Experts of a small language model.
Training: 576M tokens, 3733 steps.
Below are experts of layer 6 (counted from 0) of a mixture-of-experts language model. Rows are named router (the router's row for the expert), gate (a neuron's input weights, with its number), up (a neuron's input weights, with its number), down (a neuron's output weights, with its number) and show model dimensions 256-383. Each number is 500 + 40 x the weight over its row's rms, rounded and kept within 0 to 999. Numbers have three digits each.
Before each expert's rows: a language model's description of what the expert responds to. This comes from a sample of Wikipedia text that the model never trained on.

# expert 2
What it handles: Pronouns and subjects. Subject and possessive pronouns such as he, it, they, who, his, plus word starts beginning with these letters like heyday, shepherds.
router:484542482536467557556512473460543530508556525501481424501500527431506515499560492518571471527488445528536460448486535486492471534511499393526452506485512469550457483476406472506516478468478438452452513468498499547524546525580524493487388515495467571459525490530460531455436507454506620496518583480504435451548495520470518520504453481463516469501475454421528506559439522458587487521489
gate0:525539559528487536481480499453484471531471510488501510498535511505527527507520472515442526514537534527518527508486444522482487500441503467605541542498456418587468404484515497529517488503548496414518546529599377471461491495459483476535453501472532477464511454526535504544516516572465527494576499533472506475500478521443575472567506532554574512514437524511599569519534500479472458497536
up0:518505502471521538428497558507542483509488447547519503509547569508455471539494498518492470590521518520459465452575482462452536493549509481538447520521501597463501561492472467467493559522529517498511535497433493594507536519532472486546598519479527477527593511509448560498489550509473486555504516514566484551548494539475470520464511530502543532434513539506449454567467497528514484550471
down0:525427462513504497465462516506471475524548502554520539545482566485519502470486512482542520577515474422475518439464491423476581429515519463447448502478473542527532572477440491470454457535431530445522514478507417503470514530515538491510475476511449552481499509466497532482484520568515539500512445522544511482508469482523446485492462449444534431498410541519539473512454561511511429543505
gate1:578527507478541418514448492499456503511424541546515538558461519484570542491493514517535551544473520495486574557520564499465577449499488528519489539501466470513446458506554480596467516477459453464482499561494507447499526515527540500531526530488559468469527475534515558408498369444529505533491427537471397579492563459489524537522508502527467504432555445463492543521523463459546499441510
up1:511553496440415574513490488504469451425438464442493482493452526474470466418438474517508471503504584530502495512491556461516449519485447501543428518486486512485447513558522534488437398515571499487484501484532600467500454423484536480552540455468567463480561501546469459485461434475525537517538543505505467549436502517488526521541462502488567440501482491464503507541523503486485520541490
down1:479506510459519433536515481542419506464524461499592515535479547503519559425543519551514511523498600547508629491507500480503447452503509499492523466581568438449463498579513415515458507485536519523482497524536548606423536435510537516564512457540549467594541466497539637536438483544514552523505525557441551510523484523531499501484512535481461492491540479553492510497431445521579522503468
gate2:460505528417433507500531432500522526504536452541421574493500590481467452500480501467542487587522496511460514427548458491545465573455542452492543483521530528529443470512495547555468516451453467521445502571449530487519471507473511472584421497510541510506507463518515541460486444531463488505508581430468465464556457494582475503576471505452495489516503488455539521501610515459520499479511
up2:514549477459466533492522526434526504490519506482432590470516522536507535472431501527529553568511478479432477439593468505437498520477537541497471543555507499538526478421427463589429506528481504504503486477460493498454513531443489512506505477435448492460522451479483468475513476540510503488517489505463601504499515507555472485461493451516492508531552498461596505578518511477510487444544
down2:526521524496484467456397492501468521514467572427506519420497475486616499525560488487418568425444458511553518543453447441473499486504506551500498564578475601523553443461514531419471508418488447537473519495527503571514522460496492566555483502502560528542529439448472533491565514519489524520542484483537478450429445524520504465471451510568512467514529495438497549487479498488506512558540
gate3:454517508521426505524535450474509483443519510532468511540546520518493425482473490539576573526532487499505478559536528471461506575446543468513652518481507465537488588446591507552512492517480471459467487524536510475490472473499528496487524448478471458507513556477487524491536469555571481491560524457484541440485495464517512428453444508544491601560494466428564612474521565442493530545498
up3:460487533586516502477460538498472417420571540509488513472534519501544457520478563537504536465428506496534541543495551472521482501455561538575598442481449521534448577551506483514492487514478436440482554535483488468468546493538543474498501430500518448437495513500490482547530520523549525444531513458478445554536521490537541460560528555427451587463465536450565534534470531516543521470474
down3:491497479425473518506460566443518509416477569517528534483443431527501531514490460581500506488475545485446473534563584497496542495521544516496523482506464507483562537485465500486537467607469571489524469525411472521561566486558485450539533530500504439495457460463508529542563414489504476488470474510512533515477443521477484529429458473536469488477509435558487477480492483462490529423568
gate4:435567534561515427512439449429562522549558510526510500526505494451554508478524455479509578481487483517553514406509444497480439486402526487545499514408460489580507429436463437571522484499439552490578441480466585519550484572552514530520597439491514451439494563480489404472473591493450531494506499546530584510513517488472558481538451415496499488481446523495512519481577523458558376472499
up4:512465414493517473487454457507492448455473446467481464542502555460483515483539604555516543477526443640435541508530521486568458561426462484503479524501467481576499517549473563488524533517481549545453471465529511471549544443523516529539590515506498510514474477536558561535507489499480518492539509546484483595504476424481580438541425495482506545427466521480522464480549542493495445470461
down4:536482535521486544518470464526530424478525531436492447497482439443413487507517412485506511512445477462499438497460497481467471544506526467450541470484463503512515482562581546570480541433494473529469489540509422470441513447532509466491448487497535512525535461457464473526436548568528464517496513465513548475577560511535409530548528508540509473458515442536540501492440451512551551477443
gate5:474489566497493588430520465551554532544478519472500518520567558461529542479557477499507533484512483469461492426498437440473525512517454470525565500558494486481497532569519509508500469448512470551557546554528497505482506527488564476449563523495530494554561486552541500540500471516511473441484449493490446518531464431427507500437504470511538453534620518479470513501531518525584560540464
up5:455479539470506531419519536482562524487453516449521485522522501527487576522444402467452551454486434477452454363526450506503539535481467465552521543525463441478541474495475453556499486476531454540515554506506461564475476479533606494440405482469515505507475496531494485504504508447492481478455496503514493500568445441471543515471472462492509466516532513531476501480477492520592507545447
down5:475466519465479512510469485454454506527584432483529412441478490588537510586526530512530432571517569489531504537458477500555480504544532551515501538466509472472468460446542500572536504570491530502449462533521426477499478522411434538535530471502521542571426569481506501517502508513515454445468468479563536436462500563482519508495484559508446468484414552442457423474499508477445472461525
gate6:531454482503473455563504508500531532460562531511529515493467518479447536528529497509486543529492413525515513516538449481474498431435490512505477565534470543481512575499513419511560534474530495493513542543502502566465523558539464511538518471480544484395519493550541474497500472566450525427509464495508514499516491495450555500484419459579522490497483500528473509491507493533450467496396
up6:444513512456459564543547516439473502480454576500496475427466522482497452467481438518489506518471545475490498543491493523516528463470515483518516474491500502460462487490537562512559537441466447473471511438510441464505489489477548536480457530505520509455450479486501521497506443473444529503521470474493417516519503433480426539554458492447480437546493453524567559469560469449563508454536
down6:473523514466464537544451443535484482511491442595451491495520577537498506405502455468510411494517539462460480511544589573473436531534494465489488514453496507525475425486516507538445532481467496500540515503514518437501512501446490463475493514501518516439508501504454504553512474496465458499531468397475526507578581484500515499465466504463492454539475497532484482480485474515517508492512
gate7:510461459503472573565591488434485437501477576533488476517523554496519367531464440523507465521559504537518510503550530460568470491518355439516467526586488478524452515508447515518459514530525509433447598463533511534503552507480530528479477529457511473472553514515496556443530490475450539510546487484551464484527494522510541455510433523483552460451573481501475563470515442495496521508461
up7:490512541511490491390521523485543564545482487465562488573453535442509513572453490494447515494444470520540496464501418509400456487518494489518469494474464451512561440581548494480449437496523470487462469487470504477452417443498528551423539510482489526416491501432506546517508494505437490495430516408539428491499431607487463444472613545468520517518482544463593485410511539438403456465483
down7:501504470548449516480481550499483564466465469496438504464463528462554521498579496477550529570425581512508526520491486559525509433516574469401508474485527529448519546531506486445556444515432519470521437541495481477491515501489449486500484532509512496532493578524484506542478499567502477441481484476524587529480523448534492511492487469523555545416554496596500446497477464475432477522562
gate8:495461400466533542545551490540549494511511506518473482462453482511519476502476494515547532490446507495534427513542496583533487446568439478473445560488499536471425539507506548479462516491474494452533478584466492475496512484536444528503489459499492484489425511477519490491444507533540551439572518449532435504453561454467517422452501452472526492538532502456466569523497444523542408502497
up8:556495462496472550526518562495488583508522482458490465555453509428533520450527533425477508521474480414463441516520460452578599462455598549536507498519495483523483470570571531517516524462435400517472495515472436587479519571499435456496500456516486504491429501485574500472470461405526469559469520574482546503550519472499486540486612514493484542506497492502509486491480458524564535556505
down8:532499442512520472467502453482512482538475458473498489532521533395600561498486559469469549528468499593422580455533450525492525492476523498518463478511491460530547530462503558548513436500509497456584505465476468494505490480511525594423527513582515481546549508516462524570477529519440464475515462560487484466455434495537498561470464498457562556504510504474564509405501493496443521496538
gate9:465600521534471532420502478463417502507510535421525489431535500421515531443513490522456551501525546505523533515503487475481477550564561523462453490492451466600472498471547518450542549435483452507520556562539562486452498530538421542562521498474514422471484425490472473521537472491488544494513436487559496475516438593479451476498510475478442460520425530505505591457570519493470442490517
up9:534485481525530449510513545476487467515443517560445508545475584484550460485483531478537503567400520518462481467535524481402456518463416478526470460469493560418494458484475456491501534536460533519529535456464490489491519443556621509400472503492549559506485569586513524501516519540469439509503528528453523599562430496486482491556507502518487480451556438551472479474472543520485481482502
down9:490460509505523517524561530508531526450529533464494506442485471537538470536476476484419540565520502551460484458478516570536532450543515516520461532448507469494461523503491462477545512488476520472480446529538564425468593493485558443473482478438478510518560491612483546448497479469524433554536558543500450640478510503504443483450491453466518486438441458525497478511518533503463484476446
gate10:466430475557467506484493482402562552527564527555461516532488533488475440508502534510496526509554507497510567492404495467499484421518505379512481503479453448546538509469478507540490455514443553465535556516502476539536469491520481514435452454518501516489491462505500543397565467412379498507550516491452510473532441507498547506481545485495505509478420518471470546506462507502538468496539
up10:545515541522511562500500425472500553606495490506448533522451535522450477444569518520488460459499416530572429497478503446498564549440464464501491503486437467494566484458509534472498512480472525517515526503437536525570511453514499481474480484479505481520452539505492608472535502451478523493584492516473436457519523453500538553538515434480508499512436506508463494478521489442603516492485
down10:466497484535452525508574502573563513485524553440463519462469460513426516546550472498454466535492409507600547513505490481555488527488476500480544508530508536489532503528487518465493504511514461548433537458579582541580526528511438483412494518547539597546513519513510492465590522468505514504430502481509549462550496505550587530568492523517510539426508470472553530483468507484459477419500

# expert 5
What it handles: Topic nouns and field labels. Head nouns after the or a and infobox field labels, such as population, area, season, number, Height, In office, percent signs.
router:457472498587524438493525490524468515470503515536492509447426477508434497483531472507537425487514547497516477516550499489542499504512515490519558489541504535499512534488468492507446494565490442521486518544491513507522518524490523502515519515483543390508502480544517500577471522444466430477512494441532523532482467487505534498517473491505523456536491458462487490448432497446395556499496
gate0:485549482498500507506442509463521572468462569486473601468505455465544461489461504458542539533577455482515492505478543409588462489548509499517493495496490556511526544470540494510473465557562532538453611441544497482491564567507538592458459467419469497519454502517482466612531521574439503485494497506550594487428486479483511465552448497466514507498490546535612614579506520591436535491496
up0:507495426477464459510484479504485493472511466436512499541546480497496476495509520538559411518500518561534569489447522548436528455449525544506483481554484475531528511523519473477471522467462608493581495512531458502460518432518514437555518444562485487464515460514497538572553505525447486505483502502443508504505562503476475477452511592482433559509415445523429491547545549463537503597515
down0:549492522531516479419527524558496478514503489479453509510537498468454584487522420494509517504479567523568498497502493452483468487491484466538502486457477596480485427447608532511428491477425489505447428523463493432470476496523488475486494494536471471486565517504539510504584463481495607543526463469489530550430561594488450458488537520461571514535467549428557529536496481504445472553461
gate1:486596559494496511492489538491505462536493451484461512479538488535520490601527510445508568456481557505478535500525484458531507510522484486490577450520410458529519468525459451529599512471529500468519531561515510472482531494492503510557419555567537461526503475573483544564501516543504428508520496497624563486495422479459544484483548471555537438477458467554441512528458575557463492501555
up1:520486495461472554534454461583481540512493507488455528510491477551504554500484538500488555528449507505515501511498470539514515448471533499513506502522581532498545560562501458518448473544525507568510473490452505475509462445537483502431508554382541515473439445591460498509366506511475487433538501487477442518528556474547586485475533494530430478501496530485455491451523505508544580471458
down1:511482506442453463526449443443503515487451523478514546490544506504513474512463512507478498468582489505496521541471449525596430408444444557503512537548499581365625487479564448467497454464486443495410455568521481496489455454527528415450575494478531482484483473577525459488514470495507460523458438527501445500516454436470510522539511519512540485515485519510530572484402481485500391480467
gate2:442456518456514522501530509396564446533572477519603481540502508430522491509557440497496455514562488527440480511527475513525494464551486511538522481451481566532558523518534525581573461484468485494479525492460459613530500531486521499521503534480518483468520558555516521497462491532509529528542539586473528487539526499447495485486412518480580456481438552494521502460460468475503461488522
up2:480538543564480466457540473537532401491598504492600493451555565471563565492492445494452449472506479489515437516465542519531468524460488481530467453475486517524485521487507461574587491521527487519574483457600504559500529575489533513466498547519510498477473509519528515491419461577492497526495528499468539517548457506516505443520504584492438447506436488495565431515517512458489485508514
down2:455492434582553457459487485517500469501435478454469528512449548488534468451579516479427533489433486585492469419483458491529470446535551486480525565532563540543466494487403467473512512467512444526542485473563503503462568487481524478481477516538466482466511564448580506435456421447544503562495520555474544574475520471545474438489492495491514549564519562563546505509564507545473544463508
gate3:538524501522482479525459547477481535463538520613565486433463494469472472589455513424401518539478452489524521465512494512541486433450515501545513498472524496538474523491507499509480477462412485512425535550469514510495560469494519510448537453513514445466530484463462559449481476504472454464463469477516572431507480469506466478496476487528560488511448505506520518468509488536501520450515
up3:541535513447559506549554531450532516509449455538455534501479511524522507537449433514403480440460489478505441540505579515465429501573513603574513561514495458418524533509544496478503479386584552446545470558500485534467457465545524463522501556477584512540525430382493473516493525514415430522457492489513397454480498522506450489525480477524500484511499534514500539491457439524520458525482
down3:498503533532465476556421514442542491506569536532500598525466439475522487469483498557525550463540554494520512496522500495505429524445510511497467511495455493527498502467423519449515510494544517503498507504474517469522527487516506586517433484478504417541524497512502495497463516536513431552548477563534454422463391506440498496472486467499520499489472475470554544493491470450570487502503
gate4:518515453427493515505444488534462544423470589409545552542465494431482432561556528422485506498535444531410421501529528451551491479543503486504503516465507533534523503432544510464484497511492453514515496560553362479505546428526428556556583490411525460517429451524441489545468407502474541567424517491499481554513551538487488467468511522504470512448462522537495540526535453459459524372483
up4:521487475567537444464531469533466508471496530514588476580517536461460437543520536577453452457566495524451441480469474488495432468472558516524517495441446551452586524439454495459528519515496484513487481476557483551456495499474505527481485493452428479503445505445519470479480509483521581538486430556505550532533517430513502499439445508421472430534439512478545545513579463449461505492450
down4:482505534435463455473553418577464474456474450457590442494605449433452495504565467437478482517504487483504436469456447516516506481497574551553517498504558524470466478504528528477531595505456492520433496497505531496473435467520515488535516535457495496490467427488500557557541429477523488514435515562484437502531508459479480509461540523481513535586455440543553484495542500511528528517481
gate5:472516501567522439472554489530525512547532496436557530482524520503417478543412520520462518570483484530458478496522498537494470485501497507463441522526476486521541526480528480550454543461401505466526505514471572455528549564368498468468468440502524488415501414451491465588476464454545524494480522496485493540500443566521567479477470501511446447550464538498470515487505545428445460512443
up5:615469435563541475554492501514464506524585487467513544470496479483520512541465432519550451534517538540504559508525497508480545498503510523464511487443530491478551542473505443527474459491504508486566557486460524447529627496460446460459446457499475408493498359471508506425441524502524572491477530397527469523444436483461463537477546566510507481510512465496443475516545508452515503456525
down5:504489514452446442521482490539453479518505545524462551492517517455552540532480499470521471555441491488495539557538440460530466471515538489534477526449472516494527518484504492451490537520497549501513445410503467530451538491511462569471483502532576490473456508505527566538540509562541521540484481546516472530465463507542523477415556508460473519600489509471457540490492463455511509536533
gate6:526542533464479511481500473508529492578527511489477499502480516460547498545534508538581543422497521544490500568532475592481531592514522481490482526476500541551520518538463491494564545490503477566549522519467484472474495478448470413530442456534438513490493460477447525545516568518482459442572483485470475474477528466458483509469514549533573500517407445456495571547534496476488551468494
up6:518526522516513504482541500475549459456585482454482512556508450484526533513464470475514512473510439527519534476451573442501526598512477534407447527500503505495426508528514522486511546467466528561466469504446533462503472536467486446469435589481488470553486402456443512511555477513448536452560500453493532519469455506475539556570561551503568440466490540520452478548566558461511574500443
down6:441497439506482570516478511520555547505524519519534467460493510544408536497497536494560507516497474518522511521482478529531546472530506567452542481563545531479465497447436407473504490499538544528485471460490545529479486477486527544496480497522487482482495472533552561549487532436552498522525505448548512432493495496414482502484563535575551503481515498473553490563500540526454499456523
gate7:458533484511484568510502507485503462480515563537520440504459492505550391551531536469477525550548496509511586575486519527577494494551482498428488563520628513522552562526482484567440499556541502501487494463541479524473525532489493512522486516419523487488474441469492439475524524493476473468552568528559481499520500438529534466575563461546506495549489524462497547491445504433567459578483
up7:429541563507482549535546530505513492456450498419485546495582493499504483481489475506479534522494529456489483496466474475520496486507488548497553455482557510505444519499511465514569505599478516473497489463575496451453489452522565471511458454502481557532460428539544611523479439561513497531497508513502469533429467510490548452535451537496527476500451571490530469554498479510523458517496
down7:548525485530475382492489526481512510568471510550486461538446466494531531453484531473512480536485542545502493511455525543546547461502559502437449603511482476477486585474537445511520493476470500498515484479488484462493544478463447468487514502536426463483476540557481518567481555481481468540462494438506485523477510568481487454575477507521500476490503519590515559545503545492486537414496
gate8:520506488441480516509469569445431460522524470492537545515438497467521550577457449505519527474466483523469564485504515518539593466430476514507489524447484506474519513532442438451524508472485464488501501410484499478579477466460508508484517475425470512474553451511472456486515473472415439440509499451502514488542414494527477513471450494476502469481480495567493439497452483558506522505501
up8:561528470501546475475456568495507517515498455469525485472516589484534489547573503456502527469545480464498519443497598452547529511541419444511516475474540497481440565528455488474490471495404524480495501493531484432521501467494542534536540533451535511501568475453487457484505497461484456522444573474521500539533495484481465495487437468511488540538504451510526541487494673567536466489455
down8:441534485490439505523549515479484508496458614461483482489463495543501458528511518500459534521465505461548449384545573567537447508574463513516559452543455520483415476450468512460524452481579560460426479460528473492478524506556495528544514518469440528554497470486524568499481496480504575507580548543534419533460447500462534584499478529508517498491510560498513420502590508579482517498456
gate9:490527478543485506485516510462519485522495508508552530464521493500559479518492542464534509540514499447482481477503470466507489472504506510521526522520493465521455504552453496456459531503482534560505521446526458562480506547462485530470532424517434490414489519509494505567457583455463479479475465444523557570463448618497505485460447490533406490535500517498420437439499503525519500458480
up9:542424475487453536474452458561450532480492528497500493545476514436440496548517508522501512442560502503474497495519533466471480604597511511464464439534393544459487541551467534495485493492493434461428456557580480408515455514463544409474459459488526502477531448459486488446406509537512516446453516501490457424542481506468475520533533500478436580536469453509524489471455519434517523453526
down9:543544498452546481556534466430477457533513510505476493472480532469496525519473530472561457499479475511433507484414476532448507524516462518512517442552504521536531513534576557536599485488492522506463484490492491446486473461536469421581493463492493470491518478564506499432514527494564472494504418474556487538512515521454508501506475445491460503523491558466433486492458478497481473464450
gate10:546456489529547543505518487463533448527539527490475497471449449522469501576527528520509481564518504527471588427482529533454461456457556508522501535538495500523555557563494463476508492444451478508450538505514476521498586496454544458559483531428517504453501417563437452452519551546464516567524525473542582545454483511501515445554508427395487563526487543438461507493508499475557528455472
up10:497512436518459510575572557532475387478510478450492538473495530532445495530480518461512450511512529518508548488491512473490477499518459544514577471527506506475481501437416464494500523544542480499538514514542542450549549439498469495534500494523462483580585429518480515494493460487451512492458481531398510501499469558515551598452460520437525493479565485478486514484464448480488571530528
down10:503504484571492529465544500442532451476555499541509500535484588484549523422633425467526501465481498487526497486533530510478518464495500493431480439510507537508525472533455497588455514540484504570520454478457456593515440517411452466510604499541499436542427483492539537500456412536540477426581519505514471529482440519477477486507495426504441517494503553427528464500516526414497460580541

# expert 8
What it handles: Proper-noun name endings. Final words of multiword names and titles, such as States in United States, War, League, Cup, County, plus place names after commas.
router:596549484485437474502495477466491496477479480471537517497480468476474488514487458414498497553519513484482526476573481490494491525583529444488493430525496463495443535470500520520541527529607444463484452495546613572515512528577495502467435462541449502553473519532448532459516494477558506493471517476516526517471485535463523425477490485513471492453448461568473529506541485544505547603525
gate0:617528483485449505459553535482482499451530438569408555470500413537480501563568566506490533534456508510536553475506516428494452519466486502532455529511498449492452498487519465433457484532433477488512523476491424553502551486538562567463526524643541465468509521530502484444544502470539522537475465582484548462557437488411494456492479453538548482480418537631534528468473422502445513478489
up0:481494515495515554498498465469491502494576496510494522512454514541525479591500512552455477543458481480524482454561467463489544469451437505435502441509456398430572509490505455518473558419457502537430551487532478526591495547549503503485438451556523473511549448528495485461463461521545557477552499502530556471511526518502455553485452523490476419458491495508563537504552522504419475537520
down0:465494511496517461485451441488500488469550427416565514491520514505498563490444486491459506489515532489475422548575497454550512520520451465478546552496493483474460498505529524492518523500518495497470583494538596528555464552491464506533471539482556475560530482574474456453431488564537517457555520511466478456506478418503570529460431496546461534459431421495520498504540423522506507588456
gate1:584499527530390440551447482513510543510497528470565474476470473472526532512425474366479558483500477467529497558529501483435447522495466488532507567501506526480566510514600473511471509520478496485465566454589481541562545484509493549558554460462485441473533494505498458505494442484496497469508464495505474413541467534495524528521559478450533535457524521549537542530474527494571516509443
up1:489479475525531492576452435460503465490506508460500565478513530519544470427567555466561436505498446478487443524519541482551516452518556471465499439534438452532515513486479459530494516453501525460504499495482528508522500479446543534557538448510476519466485512493523526438533507555490516502497507482435501503492532578430471428482471542499447517438398539473488532506465486459468517481479
down1:475475507557490543494503548559486464496442503486436497496522483576513445548499439469452410490531545511515482472513526501523508589565520526441586471441599399557506441531516517540478571546459488555464503465455494492443435520452490541492457468536576465447458489456482532489476474481481451484432511513458547482470529508482455517503553449541560531424476424489542536468497539465436559541541
gate2:490535476497431487482537487430521500481531432436546437430449537586422517540443418500545483501458535537463521501508450517607525444476445562506492536515572485468564486422547474530447507482500515503403521502503522475467482469453600515531494473455483499510460508543510453522434514485499538490542494475478495500579515484476481519469476422456523463536496529492504458449532533510489481502485
up2:501504557536500486501455539461523511561509433437493495457526537530475507566499505547556555396486499491454495512464525495519438501544488495580491441503418498394513518447485487573482515541565512515529553483515505562549517452463484522516498490502460532505468564515537471500518521442535524492457492508527471502474552489471539497555422547529475495434503520477484523476586532534433504535530
down2:396473500514549518457555512490463474523544564514538551471544458510483473450524476529453510483476525491529522560452538525462470529556533456430509454405463520544590501506458549517468517575511542512477506537505578436516509603520462505506510573480502500518461483527484510493484557475495439477551500543504504483466517503435475507383471544512507490517526505488511528486513566449473530534492
gate3:464496526501553492568539595486485545580570483478524525543513490470478554495499428497551499549528467443500471470461536470471481468486467498524508531455386495413482464532442447470538506511477509470488494470574462477509425459519431482532401436571402504507484477458530526468499498564499538533518479536437457457524549622470496388532542483557619509524394467446523536582539522478502526484531
up3:533531473497530476496517525550477488517438458560495560550474491493487505432481548514533497534469528414481508510539445505502462460514510453515512483507435501406548499528432505560483474505560458519483502437505471528501548552515441465513476490499466488494477479470526544463484449537516499523482499550488459459452526439464505504497491568514469545480482462521626466525551519472542536535486
down3:488498499547548525473473581476520456522551428388496497454509463444539573490432437529497541484458503503524447513474568585497449477502551523502587524513508473459569478494472529512562549517529471540479554508498493389536441502513459525552535506539489486456511527538515523406473558472471539479509515532530556516556488513532506485507515523502441540512429463509474502500527540450464463528462
gate4:551562442489484463462507503501466443514410456443561486513469536490475517564463545425484497547476535522515558476512479580544549496501464474424467438507481511498514551502547469574487526489561450538421510485453470498483479537539502550493515577467447517498518385579491553509603609500505565525496476462487499407488477544520532472439468478523561527545485531494502572551497534498439422521576
up4:438424468466456507466534467534498456519487489472490453538541546439526498481516483475519501555548492490490467498503486506490416490471513521497481508464489477435504409585532516510524463506466518444522496583519561493499534467457448461484484464486559494555553501536515496477442484512476485537507460530548487526473506506433471545433485486429532527522485477564467467543494495456548490475515
down4:447461527551473527515466556474530481541507440506554552499476546500466504497493478514464511578583536532455500503518438518479488512516506488516519507533464484496580485483459553482530437522565485538540474481505468517472471508475497432537467525531492465503491527582487465502456508554519515466469483392520512576520522453543500435480446499494493562537479498436479535509521525455524562521462
gate5:533519502467452514447526519444538516542517563487466554471545546473503438474478469482467468490472519491490525461447478462523491496487550577508473482463538470520536513492390441641537578504521445492493479502495511508489540495513484426421491531564477558524487565494457457471499545604496449503520498411521520532434437452537544488508442489446588477541492509617500507447489543451441447519485
up5:450494468527534582447492521438447450469451405513551463527539487491493550534485504457498525507486453501489476576487569531551504492512441490480538468488489568523519560489549542504480489549488518458511457527461545627456467429500521492538527537508616535476457474490519455491507493496497488513459491536536457451474545451501565449511432586496484512525427502471488506503518425489462544519563
down5:461511449479515493485505522483508526499456514485605521537473518511453469458496514475476489508438490526433479485568488475579493461458548472392480459498492531486496525487513532443430486647527462434460506432407509512469520542533574496539497504501500447537501570468427498486486484464484464444484536506481574554504484474482507523526456506489501525441546496482533483493542528476455500551473
gate6:513487515502471454482541530497472505513510523481513486493592485561517361531479530476547539518439483484474523529491531572501391542485538507463558447591530415544524522527538485549513501424572514458460501508520519542476506508501523427485522435457451461450491487480409523513539527581483466524509501521490604390529498553489515513467480451518482510569520537555517472481511552495497496505531
up6:399532560455545510527538513475466489538547551489498406530496598488488475484547420452507510516524544461475499514555560462514528485499432492448517548484513484528591448496498431479464509553483504508454460494519481542441462479490525513507483509512508534450493513531541483519503496453452475531479540474475423488488501487466498536518527500476489489479466534522442521540523497479545509452492
down6:516504447520503494438531492487462516490591507471494496460542533477422536583512445448468562520515531483515492468484516481458438471471470489546435567540499483547579476486550494463551465559535498431483543486520444479515544554429525471535459435518417533453485562482510461480494507522499509576427519495533518481507466507425503523529460491567517537436498547493537554443503462460509475506535
gate7:532499521483538502582563550532483452458512523547523512443548516512498450528441467464491471457476488500470589515552473534496485447483463507497462524498521436461495421520534483588438490476490499487441422505535538534470435477520497467437481507515464446494477493451462470523489470494478527476568506500508473527500513552575537504465457498475505471518456477459495488533494448455431493500517
up7:561495484578477539574486517559480465501454477553546473512553528518495464519526551433469625541511482475509550483519487568584438534493502530565587479471438509473511511505548524441504498549521519540506466465485497493467555456506533427515477499547509453475495518498481580570506440424495513405531465527542491539465537554597506594539467402454522487456520489433501531510472516459532514528468
down7:452527476515562509465521504454514475532530483488530457484491481509468426535480505467482448528461489523399439542412569498504515491577486461438517479437476573462456525464450528533528518516522528536575482507523440507528530565528482528529494479487485539514557532527532493547499485522542498480474493511461525485477514501504532464444487560617565535453489481518480455539546520486553551475570
gate8:554513486571514473457493552517537503545483446486528478497498466482507526508493518493497442529498506585512513509525492497504533487503451557553441476485452513474522474523478461573558445479495548501476470468529578532504509448389484587462513414493570495397475593440482466523525451494583553552438507506529516516559446499453523515518491435485499606447524536521588593530462481490491371593496
up8:520566451487499504468548451488527533599524445508523475406522541427555456491517423418510506526512481371550503499464501519492530544564501492505525399474500537482485519501509427526502521477484516474500476477429510540523539518528480563491484437484482504543512549483526555538485447480542517545505507493517486522474441502538483514401464486491528482543537509493531497547511515558485484530452
down8:501479586506459527543446510462385582484496422488503482471479458559509531438546505423503453520484559508545528470468503485590493529492445438456487503447465462487519551591509543473481375520397552590499452490489478556497448524562554404485424500495471475518534547558541536430524517522448548494521516486483514507491476452484539439471504328518554568502504470426480498546468565569506472477493
gate9:490485496488465525547521474520536549539495453524504513496558555517460480522465479515482519567436504435519501532493497471488456496479495526531520558568522545452450407427546433501497531534526486503493491481516473586572543562480430606493488490499552529532506545465584429517484506538476518532451564510521578415517581462537467476568514500550473506553437483457461543530523483488486468493461
up9:511562499464557533418473419514514456511504543461513604497406515475508539509531534511526468516581503436551606518460524495504480571519493512493464515480475485578491526637437541488481433545523485503464539514479492548490453554488463442523494509531452428454431521554466535452511499486480464451539508476537487603466541512507529550496434467464532460488539524515455426470464446445549502484505
down9:556533468504493514477571465509525539514534519483507527472496484489448459523484528515510477463445479478516490536526513476540552495514436505533517530505494485446467465491508431494570405457540493495538562459567431494528553515449492513493541513421507490529530503550462494503480490476450575510455494418519493500480522457521633538529511493487481463486428497549465496533506500490530420526518
gate10:471464448572468451484455474563438511543521511526528552518533497455533513453516481526552466517486454531493547447521552501414525537485480508477548493486498463516452475451481455492474457443526466389482535485541501607487517483564461530543509469510527478421462413452475510480454518493484529578520543502551461576534492479477445457480584555513541538538518581434529452531507488403499489532497
up10:611469509536507447464452498530488500518527544492499506502492446479464545457543522423489459500476559531441517580506544495478578521496453580514570546516554492489452566465534497517608408507495495459502480536565556526455498385475511496448478597460485493506483486362494553516558519598549591519490485514499520563527407489489553509431535490483522492520524515488437476506468504520579481545463
down10:534557490514497501541453415462444501556491582545543523499521447450536506583448545490469508532462507529535491563445384485506534527506500480549501473521497477483478535523500514493524494533595579498425492477452544516441420493527481498438581505495525472461464428565487526515523451568500526494480537535452504474426536454466563524526541445567508525511527497470506471531555487442523508587468